config.toml
n_layer = 14
d_model = 512
n_experts = 64
experts_per_token = 4
d_expert = 64
d_shared_expert = 0
activation = "swiglu"
moe_layers = [1, 2, 3, 4, 5, 6, 7, 8, 9, 10, 11, 12, 13]
router_score = "sigmoid"
normalize_top_k = true
routed_scale = 1.0
balance_loss = 0.00695
balance_bias = false
init_std_router = 0.0216
lr_router = 0.00148
vocab_size = 8192
norm = "layernorm"
norm_eps = 1e-06
tie_embeddings = false
optimizer = "soap_variant"
lr = 0.0024
beta1 = 0.95
beta2 = 0.95
batch_tokens = [65536, 131072, 262144]
seq_len = 1024
train_tokens = 578800000
steps = 4322
dataset = "wikipedia_en"
Below are experts of layer 7 (counted from 0) of a mixture-of-experts language model. Rows are named down (a neuron's output weights, with its number) and show model dimensions 128-191. Each number is 128 + 24 x the weight over its row's rms, rounded and kept within 0 to 255. Numbers have three digits each.
Before each expert's rows: a language model's description of what the expert responds to. This comes from a sample of Wikipedia text that the model never trained on.

# expert 0
Clause-boundary function words. Punctuation, line breaks and function words linking clauses in running prose, such as commas, periods, in, was, by, while, during, although.
down0:189124113130082117134168118141128086129157127143102166170165138131164109123190168104122120127122146141092112178135105131144139152127135093137076112127105110100123112128083104123114104130122118
down1:090063119154134104073143136069149126121165147145123122096139127132173121126104097156148098138146169180126170137145120149085099122048160123130138135130133093136105116129138119113122151096107101
down2:153166084083160174147134135138122139127110131111135110145156095137150129100155125153132150151168111155102130134150152071138118116103131145116150152103132147157107110143114121108172118141135113
down3:115130115131135136145138127150116139129111099129142128140114139098132140147079186163125131107160145136127152143107108140136151099113114112176135064121127134127121109113145136159131085138168146
down4:173123088148102091139122141139109104140099106151071144144113120110117107144124115138111117107158080142127190093115110128154132134148125130129137128125113147138100111100132112123088129148152161
down5:099113108107123123098161145087145145112108151136120129147114145168132121139115110136136169156157105159122144166156144165152110099112102129099112117178148078150111099088111088096098117121134127
down6:133069147137145104105111086088144104114117132158120146100189149109156127124127120118141119156150144123132130124147128127146126142107157141174102114124149161121117092095128133103100100155079136
down7:160115144110175124181125147119123165098135132137109159096149158139109151152135126130099108157113143111162134128154124095123120157151087173099162108170121144087126084090138153050090144127113071
down8:163151145167117125129187105126152149132132096164140109077109099066093118124120113156120133093158158097103138149135107149146130149114111107123139144111109130104104113106125163147132138111130071
down9:164178156151106173156132125098122134150146113168097139115110099134101111139106134124137117127165142101135105105128129147119163137109138115105119125095140120144157121140143103166125119157087141
down10:135120116117125182141081132145151144137156137160162116124107099151110097134149115095163122080177112101114087172130144116163148102129136175105131124174143125153104099166154123171150145106125104

# expert 15
Name-initial word pieces. First pieces of proper names, often after of or a heading, such as Bel, Cal, Hong, Jim, Arkansas, Jam(aica), Dan(ube).
down0:121113093117136122089170119115125102137136156132076133154119115111145099141134123116125136160101154110150132143100163126140123144153142156139126110114156124133134134185120127087163134110123101
down1:200118131145099120109164099141132115136121142134129142093123136134147112126146142147102160147143158091127102123145163127116117132161073124139147137103161154115102129132130125130108136084125135
down2:080136108148119133132171125131080120145105112120127118111140136155117133141126129142121155132102132132116151159129116119127092133174169122148070162124110129133144102106128159133128127143144133
down3:150158126142138134128098120124137125104174119095144119085085151145140119055094116150141109134156121125149124133185125084104163099135141146089116110117118120126162124166116119117139119106119119
down4:096096114101112130141153179175133120110145148077145152115142101113161128127119136163124109122090146138096126130116151132122112140132122156111122139163144144108164105097168124144089136110100099
down5:108110099116137098151134077083156096146134180115126122086091128157160131139112126134123138156135111135146184135125138121157134142143141123118097135107144111131108140118109112086157139161112114
down6:178148108137123132117068180151134140144166096162094102161149134111086129129129155110094125121099104148113109196134111117129082115107082148138119130115148120158139102088141149115111140115126119
down7:106118113111134106094082119104095110104123135123116115127143136117125131192118147139087112120142169119129128108121135064112094133138110179121155071085100092141134064129125122156143104113116093
down8:092143102152163131117115114133099163097132147150126105153137115095097157163129080134133196170132126160170123126110123145123155156134124106165137119096132137167141089109112138144112140116120141
down9:127090109160204095148128127141100119103121118116089106127096136110140129137190137165133159067096140123085131125060130108128124068110130122099136142136139134162131118093093144119086095112178135
down10:072149151105109116088164110117134141139161124136110101141135123104094156119113109102133104163124145142139137106163129148114118130147113138108146123109129180137141085111127109166153147135186146

# expert 6
Name-initial syllable pieces. Opening or middle word pieces of proper names, often non-English personal or place names, such as Na, Bal, Del, Mah, Gu, Sen.
down0:121156128152173093174098131115143139134090119153120135130112142127123124144095131155143127127109156088102150139156124155158154154100132146117155138153128154115127097115127135117192092134115089
down1:109124148102161109086126146135131130156145141103097081151111129131163143145125131088107153110091098125153113156113075137099117099135130138136135126088148164097120110122139177194151105125123111
down2:122178125098119114114130111136175158154118121133121156148118063155160105136146112124135100143171116131105114154145090116114134130167133128148126137143126159160160120165107127124120128119091142
down3:158152153124136125143188166157100137104144173121148168156114110124111092103067121140097137115160115108146120110105128119134146120117085148124118115156115151133132138109116098078094136136153131
down4:159084131154141130092145139127146127150119128104110114126104120114146084176135113100115129130078168150115122136138111128118126150103160134076110133113114141146110164123098133149117129121124110
down5:079118073092133135133117105105126161111140104176099120119147107079159116121151139060109117094117133112089116168154121102163119115147089129156125160148159123139140109143104114138173158105107149
down6:108139105102124094115120116111120123124144168144075136150117106130179111121097101156107068103134102117111118145128163089144100132143157129136153078097155121104170125144135118159148124107119169
down7:126134138129172145106128135135132147164106165082156135093113098154085098060129134086156145131166104114167078143108099121121128100122128142164132144101123149116148124136137099105117136135114136
down8:128133109122131152124124148087134121131152148127152115133151108102117128186135131167118169117099161097083142161069111121125104149162157097112145146139147139105129117131128112146183121106122108
down9:079145110119098133136127114150109160093160142143130094109119076123123134135131098149154104081116132126108149121110118182085158065124135181129125104144118116108126141105104089110167095160135112
down10:138125190151125112108134111142114142165095147140150136102127136129111138154153119127083124114137145139187100141122135107115163092173124111099124091092114102146176129127166137107118104052155173

# expert 57
Units and infobox labels. Units, symbols and short labels in infoboxes and stat lines, such as ft, m, °, yard, Final, Born, Died.
down0:153137096164133133123127168163132095089151170092128148119155170139084173113111118087146116100132119132130177140143138113115149074104116127121139162087114087141157124102134115120109111115144133
down1:145135096163154164136156075145138137093148131129113118130110137113132150162161113144100160150133117142101107114149121141122106119090137150162181102114163121125133149117125106111175143149111112
down2:148112117162091166153090131116120075143110146108134109154150128122087143127136133143111133135152172146108139112165132150137157145133123125134153181105137129124122099148114161122101138128099137
down3:124149128135128124108125118098127087104151087078146109068075097134174160129116137137141138112173130110110150101132136114120159084103118139136110154155133139144102080120150101147183105133127093
down4:105154165153153144129112205121163120094149149120168121108166166158117136150090138121142120169122117166124111145096146142127148162168097160107143172166122158150147150140102126126114138137121158
down5:125137127151102117157153145092158106156142091106132135151085078092130113134103149060111122118144136065103159113113144072132183123126118130147151153135156106097130116144128085124135145158147140
down6:137117140095150142120156130103137109156150149149166165151164170139165132135093127120130120104176154130133140110129175077138155119151156131166105113117064153113107148130115092113107105114161127
down7:095102153145115155124127138137102145110138120127175107123154131127119134108113122111156084117160093158102087119120091121176106108122130162119128152165105082126113122178163136144139148085118128
down8:139104121111148180132159097099146113162157124114149126197166109139112130109149120091092109109200127138132127125162132097130161104138137116122083114130130113146122126140068188129120112126104127
down9:129108157135150133137104116118172181103124117186157132130110149118131097165172163119147063125175144192146152083149126124142148106059094166135131154102118128083135129131148143116144114122110172
down10:097145102132105117137104129171125131104142133095120125159120098136141127122151154132156119119129124141147138121138114124161132092080141088107160152140101141099138114128144104100131103096122156

# expert 5
Sentence boundaries and articles. Periods, line breaks, heading equals signs and sentence-opening words like The, While, Although, In, was, the, in running prose.
down0:102155080108156135135110107144130141132155139094134171141128085165150105083158083119104154148131108126142130121092143190153136160130094119125131118127123140115120115118149131128105134087080125
down1:091140085172159134112109136111141160099125149126160105156154118144100120142123157133156088083151162132096104130095175110151118169100135134122133095099080167135133126159143125134185149137155151
down2:126117127114156157135116075143154133155153153165135120077158135098120143103105127141124123160196155118181170156169141137131124154109121122152157118126089116151152109174173174115112126145148087
down3:130184148118094140095147111112126133133137090077119128158103130116128122141139130120099130151170110121122119097084130118140112101148142138109127108090151153137192141136112134157129109120149154
down4:130211136144112168067129166130158149134164150137149177136146148135145141167096094134132079136157132123105148149086107102127129102156134140120124139140140140128132094130129152114146185143145112
down5:142148122134138089127070138140151112108104114105133101145158116121094141124142160107143060090130163174151118140117138108169156149108118111110142097145131129115119160099150167126095140139120144
down6:139135137130157160115088104165114103135095149140144112129145148128159106125140108154143130118160118164154158172106196113113097093149084133162119094107124132121145129137116092134135098130138174
down7:182102126092139126170166146122158081122117114129152125139150121112115073101106117101123134150116153129153129152117063125145105088136130148131111141123148136155109131117137127136088125118110126
down8:113120092096114116182090134164133087087118127156123118144128110151137114114148141098156153095124115131137104157127095137149145114129102101131147102179113113132107127114112111082157152090119154
down9:114098111140126058100152135122088100120122106126121135121146158143112157149122170140128121119150097163149114174157105142158165132109135122103100142128111127123107131156142150131151114139164097
down10:120091119110107109183128163149139116167154117135135098146118149116119127137142145130112117123105133153172105133126103128121137124111127096133080130080136122095120174152087163150145142112169125

# expert 35
Word stems and fragments. Word-start stems like tax, horse, hydro, wood, psych, and middle pieces such as test, art, elli, hi.
down0:095145101132187112091143133131125115113153114189155101118096118094088156153155149131133173130133114136120087174126113119123170097131135075112131133114111178105154153134126130096118155123170143
down1:161134066134113091143087190120146138162125130130110129144123113137188133110094115097145134095134108118161124133116130138126137150099140134152158160136141097116159146102107175107102134111111133
down2:112118151125134118147089137138108111093155099154099142140157157129088117129119120095139151167156137107160149123144111129154136147132121116092126087145132089076084106112143132108122119123123139
down3:089170125134156178123139146176142110111128112141137135166165114098135132137133174141124184131133110114140107123097152124136144088116114145139097138127111110130140121103122113083156112110163119
down4:146138094099130095115123170103071133136123124114134132151121144108082134112122150146138159118131093094089087150132095146127109169098156159165130164110107084138124162117141161100103146146108132
down5:130125133151116090115118192124120106156127104175138125168149174124096149128151137131151111104105183149111113139146104128146107096118139105095159123103146108132163119138128124109096139153127137
down6:138106138144159105075103143155149131109115111153064151177137171125130146108184112147130142096139124132146124177116140176135110147102127128134101084109116110123129101112161146105092138126115166
down7:116155092136166110108165121103136067137120124132075129129103095126151119141118111136126112114179132144131095137150113124126154173130105141101159154128110134104123126124132130124124106118178137
down8:163135104118091136112176086102106129125139105108138121068110126105112108125134137139132118111117136087129099130139126145120121118153141111134152140105114125090130152148125156150075145129137086
down9:117164120106141111118136110135136121127163127121149159138114121100086148090112127165152125085128153123148145105135131142083160161115138164172152139139118126147158124116118114106118143118163116
down10:096116138152175171092100107124111117091120138110154117190090099135123199161150110145123115141128115139180116153125098136174118127080143122174087121142127141099136087078143139119116116130098122

# expert 29
Word-initial consonant pieces. Opening fragments of longer or rarer words, like cor, gl, tax, sal, fl, str, ric, often after the.
down0:157130095137106134171141119138090050110139184122140125080133144125152139143115129164102135137129102063106130119132125080156143129160140130126123150108143101144127111096137148127129092156130087
down1:092127138128114121115161167127149128121130117146144089109093130166133132120138129143129138122111120074133135108109135115131070082121164119115120087123136140132119148116133176105150148133162096
down2:126122133112096159157186113109126174155153140149156143148140138171132138138134131131168111117125150151135080090130124146085129138117130128140132146118139149174145097111115147156144145174116149
down3:080128090173169123153122109146157141138122144163105139159163117123135110128163165135106132113146173087108122136107096125101112129115134145143107107092123117120126135186072097122121153139118122
down4:140150121155130136112112111094108133097142142152153124168123150150139166146119130109177112132129127135123093140069092144111189138107198137105127113099127121138149080113126082067107139113124079
down5:138168099128124143101138086144125175116109138154086143114092126142138088159176189154121159089095164108126188173149119154139112107113127131118121107119110097136137111134126111143111093132174151
down6:103130126094148134104155143148160130138098140097121156089122128128103111129126095147114120177096144125077161116102159140115174117148139100175142132125120111148140134121097074132096109123168129
down7:121134159148160103116141119132119129080106110123122082140119100137125149137123142100103151158110173130126133129137126175101139117133155126144087127140127126081164152131156105128128157105126120
down8:132141090169078150115143143147107115122149113135157151115095177118115143147123116120161129112126104137168158133097124166101145090096086096165142125108133178148119155084108116127079133157135151
down9:160134107168091129157158145106139122121142172183130147090120132119135119133106087112107126129109144090133125112158124120068135112099145138174110132111119131135127124129112094135148101140162108
down10:123164124133099110134140168158189129112111130152158170126132096095132147120125146170135165103123137090121128114115133139106130156132135120167129140168141106090111123143104103127152126119141115

# expert 59
Units and predicate nouns. Percent signs, units like km, minutes, and words after the/was such as born, elected, oldest, album, episode, hit.
down0:155160089135131116154145134133114111116132158089141127095143088101119041091119162134160079153181173142103118081120119130122111159118128149121149153117084090142110141125116157107124076124121151
down1:115129145090152137149116160107115102089130130150135137139128104130102138082166146126168119146150131095107125129138123134142100121073146120150132166110140151068104150164145115091079101109103115
down2:129115131151145111108122102124142122148170168115125123088131110147186130100160133096140116130138158156123118152151121159122175161104138138099155166180137132129125113132146138147125089153126134
down3:134164161143158110114145095150107115156138107161119135129153133096094105102165101087150126076136146163138110143124106123089135138094143115131127109085132126125108133134133099105130069100177144
down4:152121173140131115132104169123119130142112125125127121170129131141124128154123125107104083138120112162149111142102144126104192128168140127151074106137141126098154095141153102148116163160099139
down5:124119118134157137095121096098150142148124105139144161158118131133158141196149145111134120085152091158109141142128133169098164082121131119182123103111112106102168140158135127176146108133132076
down6:128134178132114058100155147124120153069116104133141150139139109127165111139116114144108122114107140179139169142118145093145141102130135101137143142101152136138101121126098105103175087143192155
down7:144142167147141125126126151160130127073122138088123106089124087153129137104153114155098125151149144139140117131091125138138149127109113159113134127120087153130117107151151067112143130114099105
down8:116125087090124159093090149119157133100149138144137098150111110155155145114139132132153114140092117146101152143138086166081144091152169166142126083124136123123150114155121142129124109150130098
down9:119112142114140195146178128149152123137158117140079113125149135135114122099114179104088134151118129111109110121135108140117149081150072163147119150091145125130166115105135098117127121096113149
down10:103131106109108136139132144116180106114124094124101132161099157128123120180143089157160126123141140091133091120103105121121126141111127092123136186117034120144126135164138132217104108162113128

# expert 4
Personal name pieces. Word pieces inside personal names and foreign proper nouns, often mid-word, such as Sul-li-van, Gied-ra-itis, Ken, Abdul.
down0:095154096156162162142083121116117160110147121150091131111150073163091126137168108116121123083142093132115140110111133171096121122155146135132140138131169130124159119146100099159135159114130104
down1:101109082111078109176083150137166129129154145169125087160114089201098129115123119125091045089095118098111108156183090129119114128131154144164164117127111119125143127107149121184147132096135119
down2:080102134199123138096147107139103128114133172166139116076136105141103145114159096134166098100127176128128153126122103115140144140153154130163158122120166158159121132137121169100093113102123114
down3:146139114117145118113131140139122088132091128153119077152084126095120155158114126110118142083158135142050164115106095149107128145105122138104163106137093095122105105133112118093115163142097105
down4:116105140163135115111165093138128093138119100145105112113168158134159097149115104110089126108098124108149135098086153176147156107108127106113140118072126109113118135123111171166180132088138196
down5:122130158129110123149082144137134092122142132110135127073106085132127138075146166099158079126126088128130080102169141110110131145166105154155132106164116139150128104129135149159130124089132128
down6:147135131129144128101119158115139101175149131131132173103127154134148096101114130118110140185149156145092104128097123182075126106149125133173078123116128119114135107120107115176107136140159104
down7:134105157146132137103139100119111134112110156070137127103126139103113103141100110137110148146169161158146124115135112175118145100135174117129081089114155125109095133142089082124104135144166109
down8:135135118148142107149124128180110073159093134141143120129133118136090152087121109127148121154124099107164117129132180142178121107105139107084116072188139119125124123160136179155159101178084194
down9:114126118099145140138125150119153104116180171125102096151161096110079099150155127101119114173112150129174155117114137127133097145127134138113100182153124122142148104127161103137129135127123147
down10:171115123135109158143144122104106145134104146165187119132120132115183112131118125155122102134102087159123124127110175148174089103139071069148108126157098092122149153180098110088115171162127155

# expert 55
Biography and stats nouns. Role and result words in bios and tables, such as born, footballer, author, film, Votes, Goals, and the percent sign.
down0:096124136098158134150136127130162105097072175134101151164122121111173163096101102169131136151153168119143111145132097119158113111119157153126133114159103136118091131074161131113130137146135126
down1:140123153145113133120171148091090135140119108154144172120093131167101105159137133125102145113174135150187153107096122148085142117124114153152125165143159151111127138102138127119149129135135097
down2:096118129102131138157112145095127125130169114158128139136102120112141098127091144141127128134141162092102125133123115162126092167097110112114157115113130144122085117127111145113113088123160104
down3:135110124146123114108140179148149120102088153117122116147063116109128108122093170158137180138174162129119154131135152103140103089090109116157180136122115125137119111113090124097159134144106147
down4:076110150148134137102129157108099178142125128138159130099110144159157138131123160149099128137094119131128135117146118171150132117158099147129097108116078157109110098118120128125167175098070121
down5:130157096153124109139118146138151075120103120127119132121156116140071101140122165141178088153147162110112111170170136160131157140130144119144126161161104161167123129109123098111141130085124125
down6:139140148131157130102132104083122126128079172141110127077084118137119107204119116136142122110133133140142132126136160154087067140146144138124086143157170104113152141101126170109103147147095152
down7:138138190135080121081118122136157125126143135109157113120117165114093113127163126115146135180106102150122123137145182129163141132053072146117107139140145156128130108124154133153100153124114148
down8:125120165108170108159114116102140114155141160156133126086130118161117117141104142125172121076108107127125150100165097125128170145123152164119147120140103099131122101122123103149164151105140144
down9:135070094157116149107129113147163094109166136152137136101141127143119086129138119129108154168127184141159166133136129151117116124139112133148146103149106125147096115153103160119125140108165105
down10:128120071115111141116134121120148150144147117105124144093121133144133136088132152119125135146137154095083140137143146132124152169159127113132134131121141137130157167076139132156157133121103121

# expert 51
Numbers and prefixes. Numbers, years, hyphens and dashes in ranges and tables, plus counts and prefixes like four, two, pre, ex, Roman, Canadian.
down0:127154159160125114163129107086113158078135124129093151162146129141068166168154117115097158123101097102142139151155111124126183138138107138130128148152113172123152105125119134126131108131098157
down1:122102123117136104145136124159144150123089135084094144136129125118132133131066116136123133076123124126149147167087158150122154099170128152097166116101109134125127143137167141159167150139129088
down2:107110130132117080113181185165112123149135125135128143133152129141138172079128121145094144172148117198147130120094126098117129116141112125117100154121117116137171129140105091114130093096101119
down3:081144175099121079120098129117149140094152148162153152167182109096140105095120144089119196162110163133146155143149130118109132124156122155169065080141147143122113143147121136124143135157095109
down4:109102146115158129166115099174111172146099141095132157126096141122121091138085149135136143118107101134141114155150122124154132144118108172125102102110121152138106112126106117143111126141122103
down5:087130116109115120112099145138164105131102144158099116127161153126168154126113085066115168117139136137104163121110142145182135143103124135142106140162126107126135153177113122134173077160134146
down6:133230130130083132150121133145176142111157121084165123101097175160138096117143124129174105097119121085098121122109156155125128147112095130089124116136177105136096127135132131143121155166119145
down7:176113153093156125127174125129164111141182138128099127104157127127125145118140130124157107161108118108152140109135179113155152109144117133125120128171120132125087141072111094076114141159133145
down8:085149174136124132142148155140129182129162158157104147147117129127091091117169127128120133125164149084157136107153128126095105144119130151113117177117135178139153180177139118125160131091129092
down9:125105124127156124122144151122132121129114127133093160138156128137124093138105101112134180082161169125140152177142130126113140096116156099147128153149134118095143083114118122137160090127153112
down10:121090146135131186133104155127135171129160159162141135109097107138144125115094175119106133133131139152124120138103132157105115150114109116155153129106094152130107125126120103151129083146101112

# expert 7
Name-final word pieces. Final pieces of surnames and place names after the first piece, such as -berg, -ford, -ton, -mann, -ar in Ivar.
down0:110137114114133082095131134120145121092121137129140100096121101151123145144088134107109160152137138115148152114159142125166176120110163094150120096130110136127128189137122160165128126090152160
down1:119102116141093179141148145137140122151159125101117177055094165102142125148123167107127116164116147152106131123140148145097107116089120121124119099095104130095129115133158140079091143128148133
down2:136119136144110126127149109103165086122113117106163136120123065140129097119148119129130107142118165134136115132138123118136124095128110128081120094126114140120102112137136111129121115138108130
down3:100131169170096126166100142133142139074191123121107130118096136100145123136118129129165169092098181091110108132137122128113089130136147167104124161175144123100183146068127125137158141146101107
down4:118121092170138124124116118135102127166149096116121140135098131124112161151157164108101124131100132136106105146130108168115115149126140161109136156150145128114113173107178129132099118068090111
down5:129108137146135097131158113135141112143147123135140113120131123110160097118116097160149093091141113073104162129185130163166120142165104135114135080151136115118132166146110163096107121144096088
down6:123088067149114115155136093125130116115113123132076149129135115138107119119147147098159138121130088112132140145128130158166128102158142134111113110104141134158164141098141131159171147110131144
down7:144127089108134134131123132136130132142147139141153147113110126111110130124148163064118133116135117096105140137124111117151153131152140068147147110144101127164102121115091106161063109142164087
down8:163110080132096088097093133149100162152115147162119160155131107121114132110162109114117149103080090146106112112143118141084131163087134125118169111131113149119143144141127148102130172145125078
down9:098121139159145162127115149120150139107142181076167160108121130146098166157147095168118130148072098149163139166118146172132093141106154102160096131137157185156122104130093113144113120084113144
down10:122092081134124110117105128163100102107141122139101132132126103081156133110173121132129155170108136147114124193139149114138171106152101115169114122135094126142104114137149156120150160090107139

# expert 26
Word-internal fragments. Middle and early pieces of words split into subword tokens, such as iv in Riviera, ogen in dehydrogenase, udi in Claudia, and prefixes like pol, cor, hydro.
down0:112105110137135127165079119105098139134168140132132144151127115140097157162085156109156106142105169098138122118118127147074119121124144138113152127107101150143135146131123107147125129094131129
down1:078090132081096127115153119123124148096127134138155099123109073121138135113161129113102154096125138157100142103137086141160146139132130094099117098129150091107166114146120097144155143127143116
down2:125114138138117150120131108121146059158109116115119098108101105134157128149067149093118104139118127144133155141143108116154141127171116118121138143196120098097136162128111149114094134156154085
down3:159082143129104119140106124101136170132117111168109147107126106147112128132159125164128135147127135162130146180157088149133105154143090139157106106065137114134107105127121125124124167126142140
down4:116132113085139105125126128115138153137124140094170123162136135157123139132107136145156086102086125123102128097149130135136105123178112121111130132153122134146079109138153145104117147147144109
down5:105124078156095114111118115083143135146131126120134130168058110176103164164116128120074112110137142123140127123113101128121086139113100106105138111148128104102148124091152123114132097127140101
down6:091123173167128132122115159141124104110150086148130125123156134164145114102124138135117117124130135122084156123149085172138144159084144112111067141168133114097155123140106159120132163113085149
down7:143106165118135139130136114131133061147153129108104142155179098108143135105121128180119110166097162082099104111140099131146129161093103142086116157062139148104094085145096164114141155149122083
down8:145148147120138131122123093142105145098101099153117121129119135099103112100130139122109125134128144161141120149160116126138109181118158102136107146174133073140147106130137139090132103119116103
down9:139137159106182127147159093174133160106151141154165157097141143141116138114126099124156156170116130144115134109123113169095123157145165127133075129139113063142090148146135129109158080102106156
down10:096183107149124144124090105144169096135090132129151108127130136135117140136121153125133129145111164100172113085126120161134117160112113138125123125123127131146139140114099142110131112107124091

# expert 61
Infobox and table headers. Field labels and headings in infoboxes and lists, such as Final, Best, Height, Order, Box office, kg.
down0:107186073135161144067128083144109155090108133149148124121146086110111128108136104134126142135157097124151137136159100142119128129100126139142127161167122120093176123186075124117124162123160121
down1:116136148091138114127140103153158125119141149166182115107118150126131130116104111102108155138138132152127116143148133147102156146115166118137074106111156153144082122137162123128156099192126135
down2:115150159103127150137111093133105165135094124169135125113119097029128140114108066153136149117112145122136106118153131144101151115126175095119164132123158126095159109139114103148158121120117099
down3:093177139138168114120142095105110115146162136123144130136117131113102121107146155122114109101148161141138109154143118115112163111119111118126138141178116149141124150127113120147174094094198130
down4:110155158076099144129089158087146107126106147126118105130095141125104114174166151105099121119093163122090117141119093167192135153149160137110116101086139127100134130117091169151221148134118115
down5:118146134126153134122114163125143147159113165132155162138141107134132148162083086129099100198171132163107101111101170138140159151104108103119145133142143127123149120112086124112174165143116101
down6:134116157119149135159169146109167079159136189166143165109163178144135118097128120142127134148120149147116101091147094128100174118113105120108157103127163102082165123110139079129144134089134144
down7:126149116094150120111102108114109133111117165120124133092152100093100162122090097135159180130133067158126142128111148131123122129152079155128101137115144110189108138112102154149108116163081158
down8:122180137139072117139093111093147144123141100142103161097123105158107163132094114132126127149129131067147077172112123109128151115086097127154145115106112071150087134121109089089105122094146138
down9:143146107165076140128174125148083182141110081120133136142135151153111118153088121109116137119124121126154167128148112143119153147119138108160147166151162157113094070149117111081117125127123122
down10:122177104137130103072148117151131130108091108133143179116133120130147099152112124146147107142071141156110145159155114108104126168138083119140149156119157164122146149144135167087147154136121146

# expert 2
Sentence boundaries, heading syntax. Periods, commas, paragraph breaks, heading equals signs and list dashes, plus sentence-opening words like The, In, During, Although, and was.
down0:101144071128161116127174163153137155121123119158132094152134131112134143122146170087134125114078163138109166158110124145161155122112040192077110185202128157101107131133153103132143086179110138
down1:126149114098170082174128096103117109120109109166119165118103107157119105128102107122154113128160149120129154125118144182115105108127131108136107119081102127118168079129156138128139132118107126
down2:113100148111122131097108156119169123142139102091101135099108083119120129146147154093125157159129127142127141106141101106131122099128094150102126106171133122152159133124094137178165145156130130
down3:131108137097141180136134154110110120142131074148129133147140134167116125151143091102125087137071132131130129099087090125077118133180120095124133107175123162136121139143151106162145097097095118
down4:166157173124109097156097129113103124170123125129132173102075133085142147105154145118094123150100153114108141109119128175136115155086107115108120116123103175099154106087135143146145104113093113
down5:117114155170101125170142092136094132139120157115123094192140150150142213129120120131149105140099143141096132075073149149140109137132134154155126136152140160122152081130080115124164124118130132
down6:102083118119113114121185148135111157164147123132119157158154143143143091143103127117124106117144117086108130120162148120101111116150127102141142117116120103130135145125109167112073140169109119
down7:124100154108134105117154161143110138097133121132126151153182117136097115134108159105174144120128095105123119147117123109134120165076169154128126149168132142102167114177188155108133137158084128
down8:177149125153094124144124126123113174118110121094103130143114127145146096120129124102160176157155127093090157140123129143132134110123126106109138117133091156112115105135144106136133114116120128
down9:148132152098160107106153128095111147112145154092098179149094134101115127072117133121119101072128094132115166101096118068108074096105158146135128106099123129120128111125133158129126059133151152
down10:133121104118097139138057110092133159151097138186104123156172154116089156127097109149092133144152124156122146106099127092154161092138131120118161129111138120112125105164158126095153139110108152

# expert 3
Name-final word pieces. Middle and final pieces of multi-piece proper names, especially place and surname endings like -berg, -ford, -ton, Scunthor-pe, Zla-te-va.
down0:108114102154143119119121116113161046100115127102117141115137148130137158168136133133143173124159127164123127126106110149138134157121175139089166145155143145118151131142146133153121119117131125
down1:120108121097132135171134142142114176134114108119097103160154129123091157133145120128126156147151119150100146132128134137146117142119126094104156129112160177139141151172101147103119141087110163
down2:091127116166165091149086142141097105138117093096122162144140130097132140117135157090140087151155121102125117097097177147139150125171104141129144150110161135168114138192130139104158135170117109
down3:095167113096142136142122126115152118108118127167127122157119103114127090093140139133092138139123120106120118123198146104094101114107122165137092105105116089119128117122190102121131144138130132
down4:172121130132117110117108132151108132144081117125120119081124153166129136140111121132122116127137148145087117178114098163150134148125132124144104111129141139128152117140132135146115121124130074
down5:084059068117145097120151102127129162147183152109068115120105138123108111136100153157151133125120084180114114131110148141083150130142104116131139128119137135129112123122095116058087094101114150
down6:113118163192168118112134135143124106114112115150125138124092092124091135131114119107117140120146133127121122137093094126145113109140106150159115103162102180137121140168157121124101096090110088
down7:122120103128133108109129165131116120130111119125156154132166186116095127100122088101106116070123115135133133122133167136169141130114133100164154114143124164150111134206094122110090164132126114
down8:166105101104086148139095147125155125112108103109135118122121134143120166138157114123138122108129131157121092157148140128138162113136140101126166111142085171144142169155135142145147153098122139
down9:146139157120074157115202140138116151130129143155158111104115167133151100126142169118133134141126124087098143144096105152140166117106123127123148138093157144081112144106123198131118138104126175
down10:125138139141076157131130118119144113120163095140137115134110135148123112098117100137154141120132079120141161114142193129159123077145106107087093102130139078174119121154131179149125130122106113